{"hidden_size": 96, "experts_per_token": 4, "d_expert": 48, "d_shared_expert": 0, "hidden_act": "reglu", "moe_layers": [0, 2, 4, 6], "routed_scale": 13.3, "balance_bias": false, "batch_tokens": 65536, "dataset": "wikipedia_en"}
Below are experts of layer 4 (counted from 0) of a mixture-of-experts language model. Rows are named router (the router's row for the expert), gate (a neuron's input weights, with its number), up (a neuron's input weights, with its number) and show model dimensions 64-95. Each number is 200 + 30 x the weight over its row's rms, rounded and kept within 0 to 999.
Before each expert's rows: "comes after" lists some tokens at least twice as common just before its tokens as in all text. This comes from a sample of Wikipedia text that the model never trained on. Tokens count by the router's weight.

# expert 135
comes after: " a", " as", " with", " in", " of", " for"
router,160,201,164,213,226,206,164,210,179,182,209,210,208,174,152,209,212,221,190,216,188,213,152,211,153,153,243,153,213,153,216,212
gate0,149,224,256,200,222,226,207,207,188,222,208,230,143,186,194,206,218,207,200,162,206,221,263,201,217,252,239,185,186,210,199,198
up0,179,175,236,209,190,193,182,202,160,231,172,222,228,166,196,114,217,184,188,192,197,199,202,240,259,205,211,249,225,239,205,197
gate1,190,192,153,263,198,220,235,236,182,189,193,203,200,208,188,215,164,177,237,234,169,202,218,205,174,225,187,177,193,153,180,195
up1,176,217,257,137,187,184,169,221,214,192,162,204,226,163,230,200,211,256,175,196,196,188,194,228,202,232,196,253,199,216,234,232
gate2,230,206,168,228,175,191,213,194,210,202,112,215,176,220,236,275,212,209,217,243,213,160,215,188,193,196,242,164,195,188,170,210
up2,238,196,199,189,208,183,156,161,253,215,174,187,193,165,179,263,228,168,235,170,223,236,216,208,186,247,198,165,238,191,216,165
gate3,215,193,220,193,216,185,181,199,161,193,214,261,205,182,169,242,175,168,216,161,226,228,120,152,162,176,218,176,165,162,196,190
up3,173,217,149,212,167,257,241,227,233,196,205,168,219,172,196,166,185,206,169,217,195,203,270,210,171,189,180,226,216,251,212,205
gate4,181,193,177,210,147,205,214,178,210,203,169,158,200,223,144,234,207,249,204,235,203,154,245,230,210,172,235,181,244,269,214,190
up4,158,227,236,233,144,240,228,198,169,216,255,165,201,144,197,169,185,179,191,217,178,170,137,187,220,180,162,155,169,192,172,211
gate5,189,181,198,231,167,239,177,160,227,180,201,162,180,185,216,213,183,245,197,221,198,252,250,216,202,141,137,175,174,205,234,211
up5,199,213,238,173,204,191,151,165,195,222,249,152,189,200,256,248,199,236,188,223,220,251,156,212,205,161,189,173,207,178,195,181
gate6,226,227,215,153,225,161,245,193,217,215,207,214,190,194,199,178,198,188,166,177,212,161,213,214,160,230,200,140,197,148,188,183
up6,179,182,158,191,214,117,186,180,167,182,200,228,192,219,193,171,224,204,180,191,199,255,216,227,183,142,159,247,216,197,186,204
gate7,186,185,186,221,170,114,205,128,212,211,232,209,180,223,225,249,186,179,171,255,203,132,179,203,205,171,214,160,238,175,211,219
up7,165,179,167,192,184,146,229,135,204,235,228,194,154,200,234,246,213,205,161,226,200,134,173,169,213,193,219,145,176,183,161,215
gate8,187,219,171,260,165,185,171,192,157,170,176,185,189,177,157,163,181,209,192,183,196,230,174,168,197,192,236,212,237,226,233,226
up8,196,234,148,196,201,152,184,220,211,190,155,235,215,179,213,242,175,221,179,247,178,175,258,245,172,178,149,177,144,212,170,195
gate9,197,201,148,210,217,148,195,187,172,225,155,253,217,170,179,206,212,238,210,191,174,189,285,193,200,209,168,203,251,134,212,197
up9,194,202,208,254,179,231,194,247,217,160,229,180,238,204,188,214,185,196,189,187,192,213,176,262,184,204,176,199,159,261,216,201
gate10,156,200,215,200,202,185,155,225,184,217,227,155,219,154,179,191,185,190,248,171,209,164,188,295,225,195,175,211,193,172,167,199
up10,185,239,201,146,248,172,175,181,213,210,228,219,161,226,174,141,220,211,208,182,190,148,188,191,203,114,150,203,226,177,193,208
gate11,234,214,233,207,216,144,195,181,203,187,224,186,164,192,193,219,218,170,210,178,193,182,137,259,179,211,219,142,226,218,179,212
up11,261,184,205,232,169,159,205,203,187,234,191,223,209,205,206,187,180,236,189,224,175,208,184,194,194,203,211,219,178,180,142,195
gate12,213,182,212,175,244,219,158,166,212,229,177,227,228,226,262,192,195,182,201,185,188,171,209,162,224,215,162,190,195,171,264,215
up12,159,203,187,249,147,193,228,194,166,170,196,148,233,140,168,174,197,216,196,197,216,243,217,238,205,164,234,184,208,224,184,187
gate13,166,173,246,148,156,188,212,205,192,230,218,158,205,193,140,194,193,239,230,210,187,197,142,202,166,185,208,198,211,144,166,228
up13,223,252,155,217,229,196,169,182,231,189,198,228,211,183,230,195,205,141,157,190,171,207,227,226,214,249,228,172,188,263,218,196
gate14,194,182,216,175,247,214,231,191,214,200,173,227,185,206,181,191,174,197,170,220,177,264,177,212,203,190,214,197,199,213,190,201
up14,148,159,234,215,236,211,242,142,246,203,166,189,200,210,219,201,184,202,213,179,198,272,232,184,204,152,155,188,159,160,224,180
gate15,202,218,199,221,210,238,191,196,208,199,231,165,260,178,218,240,212,192,171,169,218,175,205,233,212,182,199,157,212,192,231,206
up15,191,242,172,185,263,198,203,203,221,219,242,140,208,180,220,201,210,177,173,160,239,153,220,237,207,120,197,196,189,219,210,200

# expert 42
comes after: " University", " of", " in", " College", " at", " Label"
router,202,233,150,191,210,192,158,200,176,187,209,208,217,153,187,208,181,218,203,242,154,174,173,215,158,150,204,163,232,215,231,223
gate0,165,171,176,146,128,218,180,181,229,203,211,183,227,208,213,159,188,257,163,257,250,177,193,173,192,257,147,192,226,214,203,205
up0,228,292,191,249,235,197,210,194,171,197,215,224,187,163,175,236,278,169,242,197,194,204,211,204,210,159,187,221,152,169,201,205
gate1,244,243,158,219,241,207,178,212,224,152,237,240,204,242,173,229,186,165,170,204,234,222,224,204,137,180,203,159,182,190,214,187
up1,224,249,161,218,203,160,182,249,153,183,193,276,215,193,197,183,161,207,195,204,199,209,177,186,149,163,203,228,188,180,182,185
gate2,229,207,177,215,169,154,193,212,225,222,228,229,180,196,192,211,174,167,188,166,204,211,215,218,151,155,162,184,280,213,203,209
up2,183,180,180,205,185,149,197,155,224,217,227,190,194,217,181,188,149,185,145,158,191,229,185,203,179,191,161,185,245,188,208,194
gate3,191,200,167,198,198,163,205,218,213,163,195,220,187,264,160,223,230,184,163,215,195,218,214,205,155,150,229,219,127,168,226,218
up3,222,166,184,194,219,154,207,216,204,194,209,207,145,227,195,219,193,167,176,222,247,203,252,207,176,174,195,181,152,200,206,177
gate4,247,210,185,200,142,192,224,181,184,199,219,245,156,247,185,187,158,193,192,242,169,220,223,189,186,174,169,158,223,220,169,186
up4,200,215,204,188,201,200,154,163,202,226,219,190,238,181,227,195,207,195,192,225,225,190,191,222,195,197,208,195,207,194,290,203
gate5,214,253,241,172,198,200,200,169,219,201,181,197,202,132,199,225,185,182,153,205,204,201,202,204,227,237,224,188,232,168,227,199
up5,223,228,161,190,236,185,193,197,174,139,177,155,219,232,221,188,228,182,157,238,194,260,224,190,202,240,213,194,172,200,222,212
gate6,218,209,208,230,194,190,190,133,187,221,169,268,233,184,252,197,204,166,216,191,183,191,222,188,239,222,239,258,203,222,151,220
up6,239,161,179,219,234,171,236,186,216,174,247,241,249,218,249,147,160,124,203,148,236,183,222,181,216,185,214,231,222,169,198,229
gate7,150,198,173,227,206,168,172,213,209,208,190,216,194,185,184,193,167,212,187,201,238,196,195,294,215,236,183,156,211,210,203,198
up7,124,217,191,173,207,239,168,211,192,248,201,259,169,208,202,201,161,175,222,232,229,202,186,209,259,185,196,201,194,207,210,151
gate8,214,185,211,173,160,190,231,183,230,229,161,203,154,179,192,194,205,176,223,195,182,242,267,210,164,231,186,139,190,221,279,233
up8,180,167,191,152,184,149,209,218,233,232,156,244,186,211,176,188,218,193,188,239,132,266,235,229,177,169,211,154,185,208,247,236
gate9,143,178,230,204,143,225,227,190,126,171,227,222,261,211,198,234,164,204,182,192,157,170,176,234,190,233,172,196,246,220,173,195
up9,197,205,186,203,259,197,146,251,232,236,163,196,170,186,196,219,230,177,175,192,209,243,197,156,152,200,222,229,160,174,241,208
gate10,201,208,246,191,160,218,234,222,192,192,210,202,136,249,200,191,163,201,189,220,215,172,209,240,206,199,202,211,263,212,237,190
up10,218,172,242,199,162,241,139,141,248,176,261,248,210,178,207,194,193,188,256,218,174,228,175,185,208,192,196,188,177,185,242,200
gate11,196,158,210,178,183,239,208,178,181,183,131,231,204,180,149,204,234,222,146,176,191,135,233,220,210,246,189,146,231,219,202,238
up11,227,137,197,187,175,219,217,181,219,223,153,233,176,177,189,160,232,197,185,200,219,157,232,234,233,214,151,197,196,225,189,195
gate12,196,214,239,192,214,89,190,211,213,177,185,185,210,258,217,181,227,179,194,251,269,205,215,242,210,172,197,246,241,220,231,205
up12,246,210,245,205,223,140,200,228,208,266,219,183,200,255,249,186,218,188,195,234,244,192,252,188,232,157,178,238,184,228,191,182
gate13,235,216,211,182,172,179,228,203,202,161,197,233,222,152,213,238,213,243,156,191,144,213,184,192,194,175,262,168,184,182,158,201
up13,239,198,214,156,175,155,242,148,242,173,231,146,158,216,232,190,261,235,213,195,194,183,186,176,208,173,209,176,259,222,149,189
gate14,184,237,187,178,238,286,217,208,223,195,218,168,222,184,186,187,205,199,175,188,174,197,194,220,217,168,187,189,224,195,197,203
up14,218,202,178,199,237,180,226,193,186,170,191,222,245,217,200,214,184,154,168,154,193,186,155,192,215,206,193,182,212,176,257,191
gate15,212,180,223,190,190,153,136,214,201,241,188,229,163,178,207,228,204,189,218,144,152,212,204,217,201,218,187,159,150,214,194,200
up15,195,165,228,210,155,232,221,169,234,188,188,127,181,157,249,182,197,215,166,229,250,209,192,225,195,246,242,205,236,226,242,192

# expert 1
comes after: ",", ".", " However", " and", " well", " Am"
router,177,240,177,198,250,209,144,210,172,194,170,213,245,186,182,243,172,228,203,202,161,225,152,214,192,192,207,152,231,183,223,231
gate0,180,249,166,204,268,219,177,200,173,248,142,189,207,152,191,223,162,213,169,198,184,208,177,156,211,179,186,107,225,229,238,200
up0,171,187,199,245,180,189,203,201,183,187,207,241,217,186,182,175,196,183,180,181,176,192,167,173,186,198,148,184,219,218,188,199
gate1,220,200,212,210,264,196,210,167,203,195,157,252,227,233,175,276,191,232,216,207,223,172,212,192,180,190,170,162,242,197,206,190
up1,253,226,250,229,237,218,189,185,182,223,151,170,180,232,220,249,197,238,240,198,185,168,193,174,210,182,141,207,228,189,201,195
gate2,177,183,206,194,237,254,221,270,172,198,169,254,153,178,239,218,244,221,224,196,172,213,162,215,159,159,221,216,198,222,225,207
up2,248,211,158,195,205,192,128,176,196,155,194,167,246,172,162,204,152,204,180,215,185,189,231,174,230,187,161,195,176,206,171,183
gate3,193,235,153,214,189,242,209,184,171,207,245,224,224,225,160,190,143,210,209,221,175,246,217,157,183,207,192,153,172,160,215,200
up3,212,210,206,142,199,162,235,249,178,182,162,181,159,157,168,209,257,209,200,196,223,181,144,270,211,187,191,236,247,251,185,205
gate4,212,237,158,255,216,219,185,192,187,194,245,190,247,189,169,185,154,224,229,210,201,208,223,205,141,221,170,195,200,243,200,189
up4,155,134,179,153,162,208,199,161,205,215,173,233,170,215,206,228,235,225,184,200,197,179,179,239,191,161,236,202,261,183,179,231
gate5,280,164,174,186,119,168,244,157,241,215,245,137,154,210,245,221,183,212,236,186,222,202,211,209,252,244,189,135,234,222,217,200
up5,158,239,246,186,276,206,217,228,159,186,174,195,181,192,177,238,202,128,138,182,165,201,196,192,198,203,182,265,191,191,136,235
gate6,198,196,232,198,240,216,200,196,167,223,236,209,205,182,212,202,166,202,217,199,141,194,201,204,186,239,210,221,207,149,170,252
up6,226,220,214,213,242,231,189,183,182,234,260,216,195,179,245,213,157,192,212,193,142,221,206,183,214,215,200,208,203,154,190,251
gate7,235,192,253,207,256,237,163,228,187,207,194,246,255,242,205,182,173,173,217,195,163,180,210,158,228,191,207,211,197,200,160,202
up7,155,170,205,232,169,217,202,212,228,221,194,173,143,170,253,213,194,170,179,161,265,187,187,255,206,209,175,192,165,172,228,228
gate8,225,198,219,132,221,166,238,180,175,155,193,178,243,205,219,204,198,180,234,173,233,184,216,199,180,159,162,202,167,159,191,191
up8,169,161,159,253,195,232,197,190,232,249,212,241,187,213,206,228,228,212,206,236,195,175,186,185,207,221,222,205,143,190,218,188
gate9,196,209,139,232,228,153,208,234,154,184,242,240,130,208,223,205,184,227,149,162,207,191,162,183,183,202,237,197,253,185,175,215
up9,173,239,208,185,178,218,197,162,201,221,199,160,219,187,139,195,197,197,255,221,215,213,210,256,184,185,157,204,147,171,255,203
gate10,252,211,208,175,226,203,213,170,199,181,171,239,238,217,186,238,158,172,143,203,187,159,213,281,180,222,202,173,166,188,196,221
up10,177,194,117,236,164,174,202,209,205,193,231,135,189,150,178,218,213,224,248,247,217,247,204,120,209,155,201,189,196,203,221,217
gate11,257,218,211,207,228,174,189,192,245,188,200,229,163,218,215,243,199,216,211,186,235,185,215,168,158,199,218,142,223,204,171,182
up11,246,190,208,204,183,213,240,193,200,177,275,236,184,207,225,212,230,194,215,197,201,202,177,159,167,185,243,151,170,207,172,205
gate12,166,156,184,234,161,205,219,210,185,199,144,228,233,242,185,203,217,206,192,217,234,185,214,221,238,169,185,209,206,201,233,194
up12,237,213,186,193,195,169,216,227,201,184,231,228,204,146,171,199,142,188,182,170,159,193,182,214,136,203,241,233,242,188,154,208
gate13,231,234,238,197,263,215,195,234,190,207,219,149,273,169,169,163,166,180,182,230,212,226,218,245,222,199,162,235,136,172,243,167
up13,250,188,223,201,241,165,215,223,205,212,221,166,220,223,217,137,223,170,172,230,213,277,207,219,215,208,204,211,199,209,207,208
gate14,174,158,184,221,200,202,192,215,173,187,247,184,216,180,177,211,232,255,143,171,195,230,240,188,149,205,232,243,167,219,206,189
up14,232,205,170,172,160,163,205,207,215,155,150,219,153,202,204,183,186,171,263,241,171,182,155,194,227,176,216,156,238,173,235,243
gate15,252,149,165,179,199,150,210,187,199,189,242,227,242,159,202,212,186,216,175,182,189,223,207,160,134,224,192,204,154,221,153,191
up15,259,136,208,124,196,171,213,162,242,188,237,188,204,210,228,194,214,204,186,180,167,238,228,164,171,235,146,225,167,236,149,187

# expert 100
comes after: " M", " B", " S", " N", " P", " G"
router,209,217,196,209,223,174,194,233,202,192,200,242,246,169,165,206,152,228,169,248,156,212,167,216,180,170,214,208,205,159,221,234
gate0,193,195,177,192,161,231,222,197,212,142,195,195,230,214,219,180,174,260,224,285,214,156,187,192,237,201,235,256,194,148,201,187
up0,206,224,180,177,175,173,221,187,213,229,238,168,224,199,174,182,207,148,171,202,255,243,218,147,186,234,204,177,228,233,225,234
gate1,191,206,207,215,254,184,172,195,159,220,201,226,222,241,158,231,160,197,192,244,270,233,173,255,137,168,203,187,217,173,148,176
up1,175,188,192,186,131,238,193,216,207,183,169,190,184,145,222,197,234,186,224,130,158,196,220,138,273,208,211,168,234,193,226,190
gate2,243,203,207,182,192,213,223,206,186,214,232,178,225,220,217,221,217,229,215,206,206,146,228,204,186,225,233,207,169,215,239,197
up2,194,229,203,152,268,229,211,215,183,188,155,185,192,196,217,218,227,177,169,148,206,172,152,206,205,219,149,178,189,214,256,189
gate3,181,194,175,123,190,231,208,279,184,216,210,191,188,172,157,160,194,199,177,185,164,267,211,175,215,166,143,189,242,188,188,159
up3,202,174,174,230,215,157,186,158,194,270,232,205,205,184,222,196,164,224,184,207,174,240,144,175,194,165,147,213,206,165,198,202
gate4,214,164,214,206,201,249,193,233,198,246,238,207,202,190,177,164,187,235,132,191,180,160,212,163,198,191,200,208,236,172,223,182
up4,189,160,217,210,277,217,225,214,192,217,230,203,217,214,226,168,210,221,87,191,207,169,244,160,216,191,207,186,238,190,184,178
gate5,172,138,233,204,267,184,221,230,212,165,179,212,239,172,252,197,238,224,221,163,218,232,201,229,247,170,169,212,132,157,242,209
up5,238,217,183,167,191,163,209,186,202,186,157,222,204,223,219,225,212,225,153,205,228,224,189,176,187,160,205,237,174,191,152,223
gate6,222,194,207,182,188,166,219,183,148,213,221,233,235,189,209,252,209,215,229,167,212,196,224,270,171,192,171,189,216,246,203,214
up6,194,242,180,236,203,225,162,188,266,192,189,159,148,218,164,156,189,219,197,271,188,174,154,180,184,199,222,200,208,165,234,187
gate7,209,215,199,181,208,188,194,206,158,200,185,247,169,222,180,211,231,168,219,139,151,226,207,217,171,214,178,207,211,135,237,213
up7,151,222,191,214,189,223,151,198,184,163,218,146,216,182,167,203,157,245,199,231,250,160,160,226,221,172,242,174,224,226,195,218
gate8,257,187,229,188,206,188,198,206,174,225,212,191,239,231,193,217,166,169,237,202,173,216,182,140,198,238,183,184,180,221,209,255
up8,182,206,202,188,251,212,214,198,169,222,116,187,210,182,214,249,214,189,207,217,181,232,203,211,177,163,184,258,207,208,264,201
gate9,226,234,192,209,218,206,193,221,224,163,218,243,222,194,141,190,141,182,174,207,152,216,215,210,186,194,240,185,193,149,206,212
up9,197,206,186,215,200,243,197,232,203,209,265,205,191,202,193,166,144,170,177,188,165,195,235,197,195,191,229,210,157,144,182,188
gate10,211,204,206,185,211,190,205,169,202,242,145,203,192,183,147,186,226,213,247,175,246,214,202,166,214,240,220,225,207,173,220,258
up10,232,189,213,165,177,211,223,164,205,220,170,220,185,229,149,187,251,200,258,200,269,183,236,172,242,236,196,227,200,197,217,236
gate11,208,201,199,184,235,177,182,178,219,131,189,194,206,234,226,209,210,161,197,212,252,228,160,155,222,171,176,191,207,169,194,227
up11,216,208,203,138,179,281,199,272,234,191,281,185,189,205,189,161,174,187,240,221,188,189,181,214,199,170,251,194,220,203,175,203
gate12,195,230,178,231,244,177,243,158,215,207,226,233,207,190,190,135,151,137,173,210,178,236,209,151,206,188,196,232,190,202,205,207
up12,223,200,209,210,238,224,220,222,212,226,171,172,189,215,170,230,237,252,179,220,207,197,145,168,211,180,230,177,215,179,202,198
gate13,226,221,232,224,194,219,233,187,212,213,153,204,240,155,220,183,155,207,170,258,249,215,126,195,179,167,202,203,230,198,187,193
up13,215,218,198,174,221,238,236,237,194,219,249,236,185,203,215,138,108,266,139,215,145,210,207,221,171,247,204,178,249,157,147,168
gate14,208,229,205,221,211,178,150,135,202,209,174,167,172,194,223,193,240,218,217,229,185,167,223,183,208,228,240,212,136,145,189,196
up14,227,160,194,218,223,164,203,213,212,191,196,209,222,234,130,194,214,223,213,172,212,232,171,171,195,215,150,186,240,235,178,191
gate15,185,170,226,228,220,191,200,250,207,241,207,247,210,183,142,175,198,200,164,237,193,243,205,242,168,224,175,193,205,256,205,166
up15,194,230,189,198,217,170,219,162,219,151,171,215,223,210,208,219,225,206,162,211,237,226,190,210,165,237,212,202,180,179,180,214

# expert 40
comes after: ",", " was", " a", " and", " is", " with"
router,180,203,132,181,215,174,145,190,183,190,185,206,210,127,153,230,197,234,211,208,171,203,150,214,159,166,248,165,217,157,191,209
gate0,223,199,163,160,173,154,129,206,164,186,195,183,201,172,228,214,187,183,215,233,178,219,194,191,205,209,234,193,204,214,178,208
up0,217,199,203,145,151,170,224,240,195,192,251,182,228,195,236,196,159,173,174,218,239,160,239,214,239,191,113,165,195,165,209,209
gate1,191,238,208,206,189,157,162,224,208,180,213,161,189,181,195,206,222,232,241,181,182,215,188,216,176,190,210,160,201,177,211,200
up1,211,192,165,194,189,242,212,178,198,202,183,264,246,223,213,226,180,205,162,225,236,191,158,131,170,171,235,199,201,185,195,197
gate2,229,193,187,205,162,209,215,185,158,192,214,248,195,204,172,253,220,179,218,187,233,126,204,230,239,233,203,208,213,157,223,194
up2,192,198,147,229,146,206,208,180,189,208,225,255,213,199,148,205,225,181,223,234,224,156,166,164,201,266,186,174,212,183,233,208
gate3,227,246,135,205,213,170,152,218,195,192,198,235,169,132,195,219,162,187,230,198,158,198,212,209,223,236,164,180,165,214,207,198
up3,213,208,168,213,193,238,172,218,229,195,180,203,241,171,190,210,170,188,213,176,199,203,201,220,194,113,150,195,211,185,213,213
gate4,154,201,220,257,166,228,169,176,265,188,182,237,225,250,194,177,208,197,184,232,239,189,193,199,152,177,205,202,159,244,180,209
up4,173,196,192,249,144,223,166,200,259,207,180,224,218,272,201,185,188,195,194,245,234,242,174,152,149,196,171,171,139,243,167,206
gate5,221,208,168,188,206,206,188,233,200,203,222,209,185,134,195,237,207,234,202,189,193,204,142,240,226,216,251,163,190,144,199,205
up5,166,157,226,195,133,229,253,228,204,204,176,231,175,256,206,169,203,299,178,218,187,160,204,197,181,228,169,237,240,223,162,213
gate6,232,231,184,169,238,229,227,203,181,204,144,194,202,171,199,247,178,213,208,237,221,182,171,215,202,258,231,280,233,196,191,210
up6,243,146,164,210,194,222,197,208,217,219,208,186,226,180,167,217,154,145,186,212,170,188,236,237,188,253,189,207,238,189,232,226
gate7,149,195,201,212,190,217,224,273,230,212,235,202,155,210,218,209,209,220,214,237,175,220,228,155,136,191,198,240,239,178,221,196
up7,216,155,176,200,177,193,163,177,177,198,212,169,243,177,164,192,170,176,203,196,235,201,205,229,227,205,202,191,127,217,216,217
gate8,158,180,211,233,194,248,267,230,216,187,238,159,172,167,211,156,218,246,188,230,249,197,172,192,222,111,202,193,198,209,201,205
up8,223,205,205,222,164,193,150,188,187,211,175,198,175,242,223,256,214,182,197,159,174,196,214,220,174,260,211,121,163,197,209,208
gate9,174,149,182,212,135,161,222,206,187,191,219,192,169,232,226,231,201,179,208,145,229,153,309,243,230,180,205,214,225,203,180,203
up9,163,193,232,210,217,224,217,167,207,170,180,284,192,177,194,145,175,192,178,252,196,226,197,236,153,166,247,161,246,198,188,204
gate10,219,212,115,232,183,174,213,219,204,174,244,173,171,193,220,190,176,216,207,222,210,207,224,178,172,208,194,186,215,254,178,210
up10,217,212,139,261,221,173,197,183,185,180,206,181,178,197,185,201,181,208,204,217,225,207,222,176,176,218,180,212,233,246,185,193
gate11,163,168,234,175,267,210,153,208,191,216,217,204,220,147,214,240,209,203,209,140,169,198,153,202,202,270,217,205,213,218,196,205
up11,226,192,264,233,233,189,175,227,228,203,224,198,184,169,179,180,237,198,198,162,269,209,220,234,195,134,170,181,191,188,236,221
gate12,242,179,245,154,203,158,240,147,217,203,200,220,172,283,204,137,161,191,235,243,202,189,234,195,209,211,184,223,182,188,185,212
up12,241,183,230,166,207,169,182,135,208,240,195,236,212,249,233,182,172,228,228,219,215,146,211,192,193,201,211,192,213,158,236,178
gate13,234,217,182,200,198,227,170,203,199,202,138,220,252,225,160,190,205,203,175,204,145,245,194,164,177,231,242,184,268,197,212,198
up13,213,214,164,159,221,224,200,186,198,212,178,194,224,212,220,207,229,159,209,223,194,230,229,172,203,206,227,135,206,210,184,164
gate14,154,175,238,230,188,255,237,216,170,191,195,158,149,229,179,173,225,234,204,252,129,171,195,220,228,143,238,222,246,238,208,198
up14,146,215,172,186,196,252,251,163,169,206,243,192,210,203,186,155,222,230,177,256,137,184,207,171,215,168,286,174,205,235,222,195
gate15,214,144,138,159,155,204,182,191,221,232,242,267,171,197,130,210,150,163,182,195,211,182,244,218,196,167,212,215,181,198,194,229
up15,181,199,206,229,219,147,196,225,171,216,180,152,249,187,242,196,223,180,193,185,242,170,172,174,186,211,163,208,234,158,193,201

# expert 10
comes after: ",", "s", ")", "),", "ers", "\""
router,172,225,164,198,235,193,165,248,172,153,199,205,247,171,174,202,175,220,223,254,145,159,170,210,171,196,218,176,251,148,223,222
gate0,243,155,232,177,185,201,186,203,178,194,161,210,214,212,199,223,162,258,220,167,220,183,238,205,196,215,219,234,196,182,202,222
up0,143,258,185,240,225,196,224,235,205,187,210,216,195,189,163,191,226,186,171,231,165,207,174,212,170,193,198,180,179,236,202,215
gate1,225,245,177,153,168,222,197,240,202,183,172,240,222,206,208,158,202,231,207,229,112,212,246,190,198,168,242,225,185,209,194,208
up1,237,237,214,195,187,262,149,269,209,210,199,177,153,188,225,190,230,201,234,216,201,193,246,172,201,157,211,217,217,182,215,183
gate2,187,181,194,214,209,170,249,216,191,211,146,246,211,255,192,239,176,210,161,218,152,241,157,233,161,202,208,185,158,194,200,225
up2,171,190,235,190,178,199,235,223,253,182,154,235,163,235,196,193,222,173,166,214,198,165,171,211,225,157,168,207,162,236,193,259
gate3,208,215,236,206,212,165,139,169,260,177,213,165,182,239,215,174,146,197,182,154,189,172,227,222,178,216,153,189,251,146,204,191
up3,222,232,211,195,211,183,156,201,234,164,159,192,190,245,199,167,168,200,191,159,177,173,236,214,210,225,195,217,227,190,207,201
gate4,242,146,209,167,201,159,192,217,226,241,169,208,131,162,248,219,195,215,186,211,206,206,167,167,197,206,248,194,207,110,191,217
up4,143,221,175,260,225,251,210,189,189,199,207,241,256,210,140,172,217,208,201,177,141,238,162,207,200,201,219,218,187,247,200,201
gate5,119,180,180,193,188,224,138,209,199,200,153,217,220,253,170,181,211,174,225,212,236,173,230,210,230,214,138,217,226,219,208,202
up5,249,205,200,234,183,192,215,256,194,195,182,228,206,233,186,219,201,194,203,207,199,195,196,203,163,150,244,224,212,185,216,204
gate6,221,210,208,202,175,249,190,239,200,191,261,109,214,257,218,169,209,201,248,211,242,166,256,206,207,190,194,199,210,254,227,189
up6,216,150,178,246,201,188,177,238,158,193,185,167,191,202,182,233,206,154,141,227,251,197,207,188,162,197,208,182,196,234,166,211
gate7,188,216,174,204,192,208,196,263,179,165,191,266,165,213,183,211,186,220,201,249,174,190,235,250,144,172,163,164,211,225,220,201
up7,154,203,224,231,154,234,205,222,224,183,208,163,173,231,208,155,187,236,181,269,231,192,245,226,181,186,180,153,233,245,244,187
gate8,215,254,164,228,259,219,217,189,171,190,227,214,185,213,175,179,224,172,227,180,261,174,209,198,218,202,155,194,153,202,188,190
up8,163,220,177,212,174,196,171,158,230,239,171,193,213,205,194,216,199,235,170,232,147,251,220,185,148,227,190,202,206,259,219,208
gate9,180,183,155,230,156,159,244,184,216,231,183,184,170,210,203,198,206,183,173,173,215,165,208,185,196,166,191,249,233,155,186,208
up9,223,199,191,204,194,192,263,172,198,222,223,172,119,177,253,171,182,168,194,191,241,153,192,190,210,164,212,244,190,169,193,221
gate10,233,223,256,135,256,258,201,265,227,236,246,221,202,147,186,177,172,221,245,177,182,223,160,181,194,185,206,215,240,194,218,191
up10,203,191,211,237,251,238,157,135,215,225,148,149,168,190,188,130,207,200,186,218,247,199,192,210,212,208,245,219,201,208,208,198
gate11,205,169,195,194,236,187,265,189,155,230,156,271,126,176,229,233,189,171,197,239,213,180,153,204,222,159,224,225,177,153,194,218
up11,160,194,173,203,233,176,277,164,162,239,184,207,121,204,216,186,193,192,218,204,249,203,180,178,238,155,246,254,207,177,182,218
gate12,229,178,219,205,204,163,206,162,186,207,192,216,192,204,193,242,204,183,165,141,195,263,211,198,217,199,213,135,224,264,186,190
up12,198,239,209,182,223,181,222,155,223,181,237,227,210,153,203,134,187,200,172,133,179,264,224,188,211,219,233,148,212,240,145,197
gate13,175,257,130,233,177,167,172,220,204,185,176,209,223,214,140,177,138,208,175,213,186,199,211,210,185,212,150,209,241,178,187,202
up13,223,235,174,192,144,173,178,212,206,227,210,221,187,208,174,165,157,205,198,168,140,213,225,196,221,213,174,235,217,198,173,180
gate14,191,236,188,213,223,182,202,244,177,210,222,285,219,123,181,217,205,189,211,191,123,231,201,196,150,207,185,195,186,218,208,198
up14,191,184,158,182,185,170,226,127,199,207,132,207,214,187,164,145,138,211,144,213,190,256,200,218,189,140,222,171,205,231,158,198
gate15,234,218,222,202,206,264,187,255,198,166,194,158,188,203,220,184,200,191,218,232,257,155,202,184,236,183,173,209,212,177,270,191
up15,153,259,197,192,193,200,214,135,220,214,263,244,178,185,196,229,201,176,225,154,162,246,183,213,202,154,224,185,202,178,165,209